Weights of a small mixture-of-experts language model, trained from scratch on English Wikipedia: a softmax router.
Below are experts of layer 6 (counted from 0) of a mixture-of-experts language model. Rows are named router (the router's row for the expert), gate (a neuron's input weights, with its number), up (a neuron's input weights, with its number) and show model dimensions 0-191. Each number is 128 + 24 x the weight over its row's rms, rounded and kept within 0 to 255.
Before each expert's rows: a language model's description of what the expert responds to; "gets" lists some tokens that make up at least twice as much of what it gets as of all text. This comes from a sample of Wikipedia text that the model never trained on. Tokens count by the router's weight.

# expert 23
Description: Vowel and accented-letter pieces inside German, Spanish, Italian, Turkish and Japanese words, such as é, ö, ō, ie, ra, and El, La.
gets: "a", "o", "i", "u", "e", "ia"
router [121  97 109 131 167  87 143 126 111 140 130 138 110 124 110 112 122 170 120 134 140  85 126 126  53 125 118 139  99 127 122 122 129  96 127 114 188 133 153 157 111 133 120 115 145 155 113 130 109 127 115 157  45 148 173 144 131  78 144 140 116  91 142 175 114 165 104 110 122 107 132  94 113 136 113 138 149 111 110 106 152 130 112 119 107  96 145 105 145 158 114 119 137 157 127 127 137 121  89 116 117  95 126 147 151 124 173  99  91  77 175 117 111 128 147 138 132 164 136 134  92 166 151 141 135 139 155 120 182 125 102 109 180 106 112 118 170 126 128 124 115 149  99 109 148 142 158 117 105 130 124  86 138 174 140 119 129 125 125 161 131  89  85 143 129 144 155  97 160 133 138 135 111 104  94 106 100 127 157 151 126 117 121 162 120 163 100 130  88 122 110 103]
gate3 [127  93 138 157 150 180 118  91  96 124 174 118 122 137  88 144 126  82 132 101 161  99 126 130 136 106 168  99 134 132 114 131 162 111  84  95 135 129 136 149 150 131 147 113 131 139 138 139 137 147 121  97 107  87 139  61  96  93 140 144 122 141 118 144 160 130 107 143 125 168 127 128 112 101 160 144 141 117 117 123 101 142 147 134 150  93 156 139 140 164  86  90 117  89  92 140 131 113 175  72 120 149 149 175 132 135 108 164 172 101 110 121  93 114 117 115 144 136 126 135 130 146  89 133  99 152 121 123 155 137  82 152  89 119 107 144 112 127 124 146 137 134 148 111  99 104 115 121  97 129 132 125 178 131 113 103 178 116 123 121 126 135 134 122 139 150 135 168 134 146 147 102  76  93 120 135 121 149  75 124 132 181 126 134 117 108 124 154  95 177 152 106]
up3 [133 102 150 170 159 111 132 125 138 142 136 134 106 167 102 118 124 106 149 134 105 114 115 141 123 119 142 160 172 138 146 143 146 131 122 103 117 155 150 106 144 173 155 139 128 140  98 141 132 103 171 112 111 116 143  84 116 147 184 136 154 143 111 108 108 132 125 107 146 139 152 154 125 103  99 142 130 139 104 206 136 121 121 117 139 131 112 134 115  86 124 166 133 141 122  96 183 174 109 144 152 126 128 140 163 138 133 189 146 170 136 118  90  84 163 129 157  93 128 119 138 108 126 157 100 154 114 144 164 109 152 140 133 126 142 124 107 129 125 124 161 124 134 150 142 120 176 112 121  97 100 121 186 149 110 122 147 107 111 127 118 102 148 150 153 111 107 107 163 139 143 101 128 123 189 113 184 149 137 162 103 150 116 117 171 130 108 125 133 201 164 121]

# expert 5
Description: Periods ending sentences, often fused with word endings (es., y., ing.), plus final pieces of Spanish, Portuguese and other foreign surnames (Ottalagano, Aznavour).
gets: ".", "s.", "es.", ").", "a.", "\"."
router [130 125 121 156 176 114 144 132 129 130 118 173 131 121 114 111 116 153 120 133 146 129 125 143 120 135 111 143 110 122 114 104 147 136 118 132 158 135 130 113 132  86 133 118 126 125 100 128 138 146 102  81  84 142 112 145 140  98 170  84 125  84  94 117  93 157 119  83 133 116 136 105 144 121  99 154 117 146 146 118 122 113 144 131 121 115 147 100 125 146  84 111 101 134 130 121 155 116  92 141  89 103 128 167 155 109 132  69 123  85 135 149 127 137  89 145 139 209 176 152 140 122 126 125 150 124 163 149 137 121 111 134 123 119 156 130 221 111 113  97 118 126 110 158 172 127 133 112 159  80 143 115 137 145 193  70 133  99  74 151 109 131 126 124 116 138 169 130 121 104 140 138 149 135 113 131 127 159 189 121 142 114 125 126 125 150  92 131 112 117 104 120]
gate3 [121 131  81 133 160  92 146 108 139 158 104 170 114 133 128  95 139 131 126 106 131 157 134  89 163 148 135 134 151 151 158 111 141 114 150 111 129 149  92 122 138 124 127  95 119 124 116 169 133 155 133 107 140 148 161 156 117 113 128 139  98  94  70 158 127  96  85 122 172 165  89 117 133 120 119 143 134  97 120 153 119 117 104 158 116 181 167 108 134 123  89 105  99 138 130 165 151  78 145 114 101 138 126 126 125 111 130 172 128 101 151 173 152 111 136 108 162 103 179 176 152 127 135 109 141 127 137  87  83 118  88 122 170 138 128 103 139 103 149  80 140 104 121 139 131 160 127  90 182 128 145 119 123 104 107 135 136 112 137 151 110  95 129 125 136 108 137 124  92 124 163 123 131 142 158 172 143 128 169 134 136 125 168 145 128 157 171 152 115 140  91  98]
up3 [123 141 122 160 115 132 137  96 153 130 107 112 134 107 119 101 149 176 136 164 126 104 109  75  90 150 146 161  89 132 102 133 101 142 144 138 122 103 131 159 131  98 104 145 115 117 123 154 156 131 137 124 151 100 198 145 143 107 132 138 163 163 149 156  72 115 145 114 116 107  98 128  90 106 127 108  80  99 109 136 116 139 137 132 102 149 143 124  77 153 121 141 108 103 105 164 143 113 148 147 114 110  95 145 117 123 118 125 126 131 173 157 122 156 103 154 113 177  85 154 138 165 128 104  97  98  88  83 118 157 108 119 145 122 152 102 141  93 136 180 143 200 135  85 124 127 119 111 124  79 173 145 110 107 132 149 160 118 156 136 138  79 130 121 115 116 122 116 129 122 136 102 139 126 152 106 140 142 145 139 129 119 139 107  88 129 165 148  94 145 139 128]

# expert 2
Description: Subject pronouns and closing parentheses or commas after a noun, such as he, it, they, and ) after dates.
gets: ",", ")", "\"", " he", "s,", " it"
router [107 109 121 121 156 147 145 122 191 109 112 146 130 135 130 160 138 117 108 137 150 118 101 117 142 128 150 164 122 103  93 108 112 130 113 114 149 139 140 110 182 153 148  73 165 163 162 150 121 148 111 157 114 126 119 174 131 131 169 126 142 103 134 127 133 106 134 122 120  75 138 134 102 101 131 140 135 112 101 101 160 102 111  80 162  96 178 138 168 145  67 113 110 139 129 138 148 134  99 140 119 106 147 149 148 115 139  83 125  55 187 107 130 137 115 140 144 141  97 133 109 119 141 149 152 131 173 140 154 123 115 132 135  92 128 141 193 105 135 134  95 148 145  86 146 119 162 123 110  98 157 112 128 143 141 135 140 106 108 151  90 117 151 132 119 133 170 113 123 129 165 141 138 146 134  95 108 157 133 155  95 149 162 152 161 151 108 139  81 119 129 130]
gate3 [160 115 130 135 111 106 113 122 128 121 114 152 192 123 106 151 119 118 137 110 147 118 145 137 135  92 120 106 101  78  85  97  96 131 144 150 100 125 139 147 146 174 106 131 128 135  80 139 141  68 138 125 120 135 142 163 133 116 103 104 105 148 116 112 141 107 107 119  98 109 150 133 140 102 153 139 127 159 105 110 190 126 163  78 133 114 125  78 140 122  93 131 114 115 115 132 121 139 103 139 118 108 169 110 128 120 168 165 132 119 145 118 115 112 124 145 150 151 120 138 104 133 111 119 129  68 122 135  91  74 108 136 122 159 160 116 134 141 157 149 141 171 104 101 143 132 111 149 132 118  90 105  81 117 186 102 104 138 138 143 150 102  95 141 135 148 144 130 164 146 112 103 153 120 182  92 176 158 134 129 127 135 169 173 133  98 143 136 100  81 153 136]
up3 [ 61  91 141 138 129 103 158  96 140 126 134 114 113 122 129 127 144 132 135 174 129 107 112 135 130 113 138 112 110 112 122 111 163 165 102 151 170 155 112 104  99 110 127 101 144 110 173  81 122 134  97 129 132  97  98 136 112 120 154 157 154  90  98  93 153 131 161 135 126 104 110 135 159 141 119 117 165  96 141 111 148 120 127 159  93  69 103 102 118 142 112 142  95 170 193 173 144 118 119 135 101 132  81 142 136 156 111 115 123 143 112 119  91 108 121 132 121  93 157 134 175 131 109 104 124 119 139 133 154 153 112 132 128  92  71 125 103 159 114  92 166 109 151  94 155 109 148 107  79 108 122 131 137 115 100 138 138 127 116 107  95 164 127 112 106 113  96 127 120 114 140 140  68 124 110 134 130 129 105 116  99 132  93 115 132 107 114 129 141 133  89  72]

# expert 9
Description: Newlines ending lines in infobox and taxonomy lists or between paragraphs, plus section heading markers like ==, ===, and coordinate symbols °N.
gets: "\n", "==", " =", " ==", "===", " ==="
router [146 136 101 157 158 150 114  93 131  89 129 168 116 116 114 140 122 138 111 136 147 111 131 165 117 116 169 121 139 128  91  98  97 100 156  82 158 165 118 113 155 105 116  90 123 104 129 101 115 161 110 136 133 162 104 140 147 116 152 123 122 125 147 136  95 143 112  82 187 124 135 106 125  57  76 103 136 149 137  74 132 138  98 100 161  93 152 105 160 143 119 118  72 124 124 119 107 125  99 113 134 151 122 119 147  86 150 117 129 124 137 133  95 156  98 173 158 125 144 139  93 170 158 141 112 121 153 135 116  87 118 129 137 131 140 128 177 138 154  81  88 124  74 105 132 132 163 113  89 140 131 121 109 112 157 107 142 104 116 144  96 121 105 157 133 152 168 104 133 121 171 133 128 113 121 106 144 142 162 144 121 119 144 141 126 177 127 129 117 151  96 130]
gate2 [124 147 120 137 142 118 123  90 122 164 166 141 160 158 139 159 158  98 148 175 131 106 168  92 130 153 144 115 115 183 113 165  79 114 121 137 172 122  81 144 103 151 167 158 135 145  61 127 114 116 133 110 168 136 126 126 140 131 148 102 125 160  88 117 114 159  84 118 133 138  87 123 127 142 105 158 148 161 140 126 127 119  94 110 146  97 168 125 146 177 131 115 106  95 144 145 110 140 144  94 165  97 112 115 115 134 170  97 101 137  88  92 144 118 122  99 121 136 102 146 107 166 122 131 145  92 126  90 162 102  97 139 124 124  99 158 152 141  93 137 124 117 138 106 105 143 138 122  86 140 145 142 116  97  72  93 159 102 130 106 105 110 126 119 133 131 110 153 148  98  88 118 133 138 157 143  99 148 126 118 125  99 115 139 108 160 126 130 131 112 169 139]
up2 [125 147 138 179 120 141 102 118 138 124 148 130 116 166 134 126 107 109 111 156 108 152 118 101 123 133  91 156 128 128  92 112 125 124 166 152 109  85 118 145  90 140 135 143 119 128  92 156  89 160 174 168  82 167 137  86 181 138 114 149 142 134 157 104  79 166 103 116 113 120 106 118 146  98 129 103 100 125 149 148 122 133 150 131 145 110 145  98 169 184  96 103 120  80 102 145 171 152 155 133 157 140 138 133 155 103 125 152 100 134 121 159 143 116 119 118 107 143 119 130  95 153 112 146 112  85 147 146 145 126 131 125  84 136  85 117 170 159 167 129 107  99 146 121  79 110 105 120 123 151 125 154 128 150  92 126 107  67 121 146 115 141  98 152 128 154 116 153 146 143 126 121  89 136  87 119 136 156 163 131 149 110 108 104 145 112 103 130 111 161 125  91]

# expert 11
Description: Of and in inside titles of songs, books and films (Taste of Fear), and place-name adjectives like New, South, North, Red.
gets: " of", " New", " United", "'s", " and", "ed"
router [116  87 101 127 145 128 125 156 121 129 143 149 141 102 130 125 152 137 101 140 141 126 140 159 126 101 111 154 126 101 122  80 127 128 126 111 153 174 137  99 158  96 123  95 139 140  79 125  92 125 124  95 120 155 186 147 137 106 192  87 152  86  82 126 129 163 146 132 137 126 159 101 145 116 101 122 166 112 161 105 136  99 118 108 158 110 121 112 155 172 141 118 130 148 154 151 138 143 143 133 123 115 107 149 149  98 133 132 132 113 155 135 109  92 146 145 177 169 118 162 123 127 127 110 180 125 155 140 160  79 102 109 152  99 126 135 159 146 112 111 127 130 115 157 135  79 142 115 129 133 109 124 183 158 132 149 152 144 107 174 143  85 108 137 136 146 157 130 151 102 175 122 162 146 122 134 118 112 150 143  71 127 155 145 133 124 120 160  86 178 107 125]
gate3 [132 136 131  85 141 154 140 154 113 172 166 107 172 131 142 144 138 148 124 101 156 159 115 139 122 104 121 149 146 102 101 101  93 102 148 107 158 128  87  78 140 164 103 118 187 137 126 100 143 147 153  91 137 121 111 156 128 123 138 125 111 164 149  93 135 151 132 157  86  97 156 113 162 125 155 132 107  90 120 119 118  98 121 108 124 148 124 148 136  94 136 119 138 137 153 123 120 124 100 156 109 167 111 147  95 123 146 140 172 117 115 129 139 180 135 111 135 125 111 133 171 152 119  94 112 117 140 125 138 119 130 196  91 127 112 138 121 121 137  97 125 105 137 167 144  90 153 132  82 181 134 100 129 133 134 132  92 140 123 128 108 114 127 116  66 107 137 104 126 111 160 169 160  94 128 150 148 108  87 172 102 157 132 120 151 162 127 125  97 120  99 180]
up3 [116 141 100 127 112 149 150 147 113 179 109 111 129  90 154 144 131 138 160 150 119 129 158 135 145 130 133 137 102 169 132  86 149 116 133 119 148  94 115 153 150  95 147 115 101 126 138 166 136 112 125 138 115 119 112 179 115 126 127 124 106 124 118 163 133 171 142 155 146 152 130 185 144 149  94 130 122 134 145 104 146 182 118 180 120 101 177 117 145 156 171 116 152 125  95 140 174 107  90 185  97 146 102 120 138 115 110 105 107 148 129 153 136 130  84 122  94 149 124 115 105 101 138 118 134 151 119 132 173 104 100 139 104 123 125 148 144 150 124 176 150 137 107 140 137  70 155 153 154 123 125 133 186 169 106 115  94 106 130 124 138 112 130 184 171 143 135 119 168 146 120  95 128  87 132 127  95  91 109 147 140 139 115  96 104 121 132  98 124 160 109 159]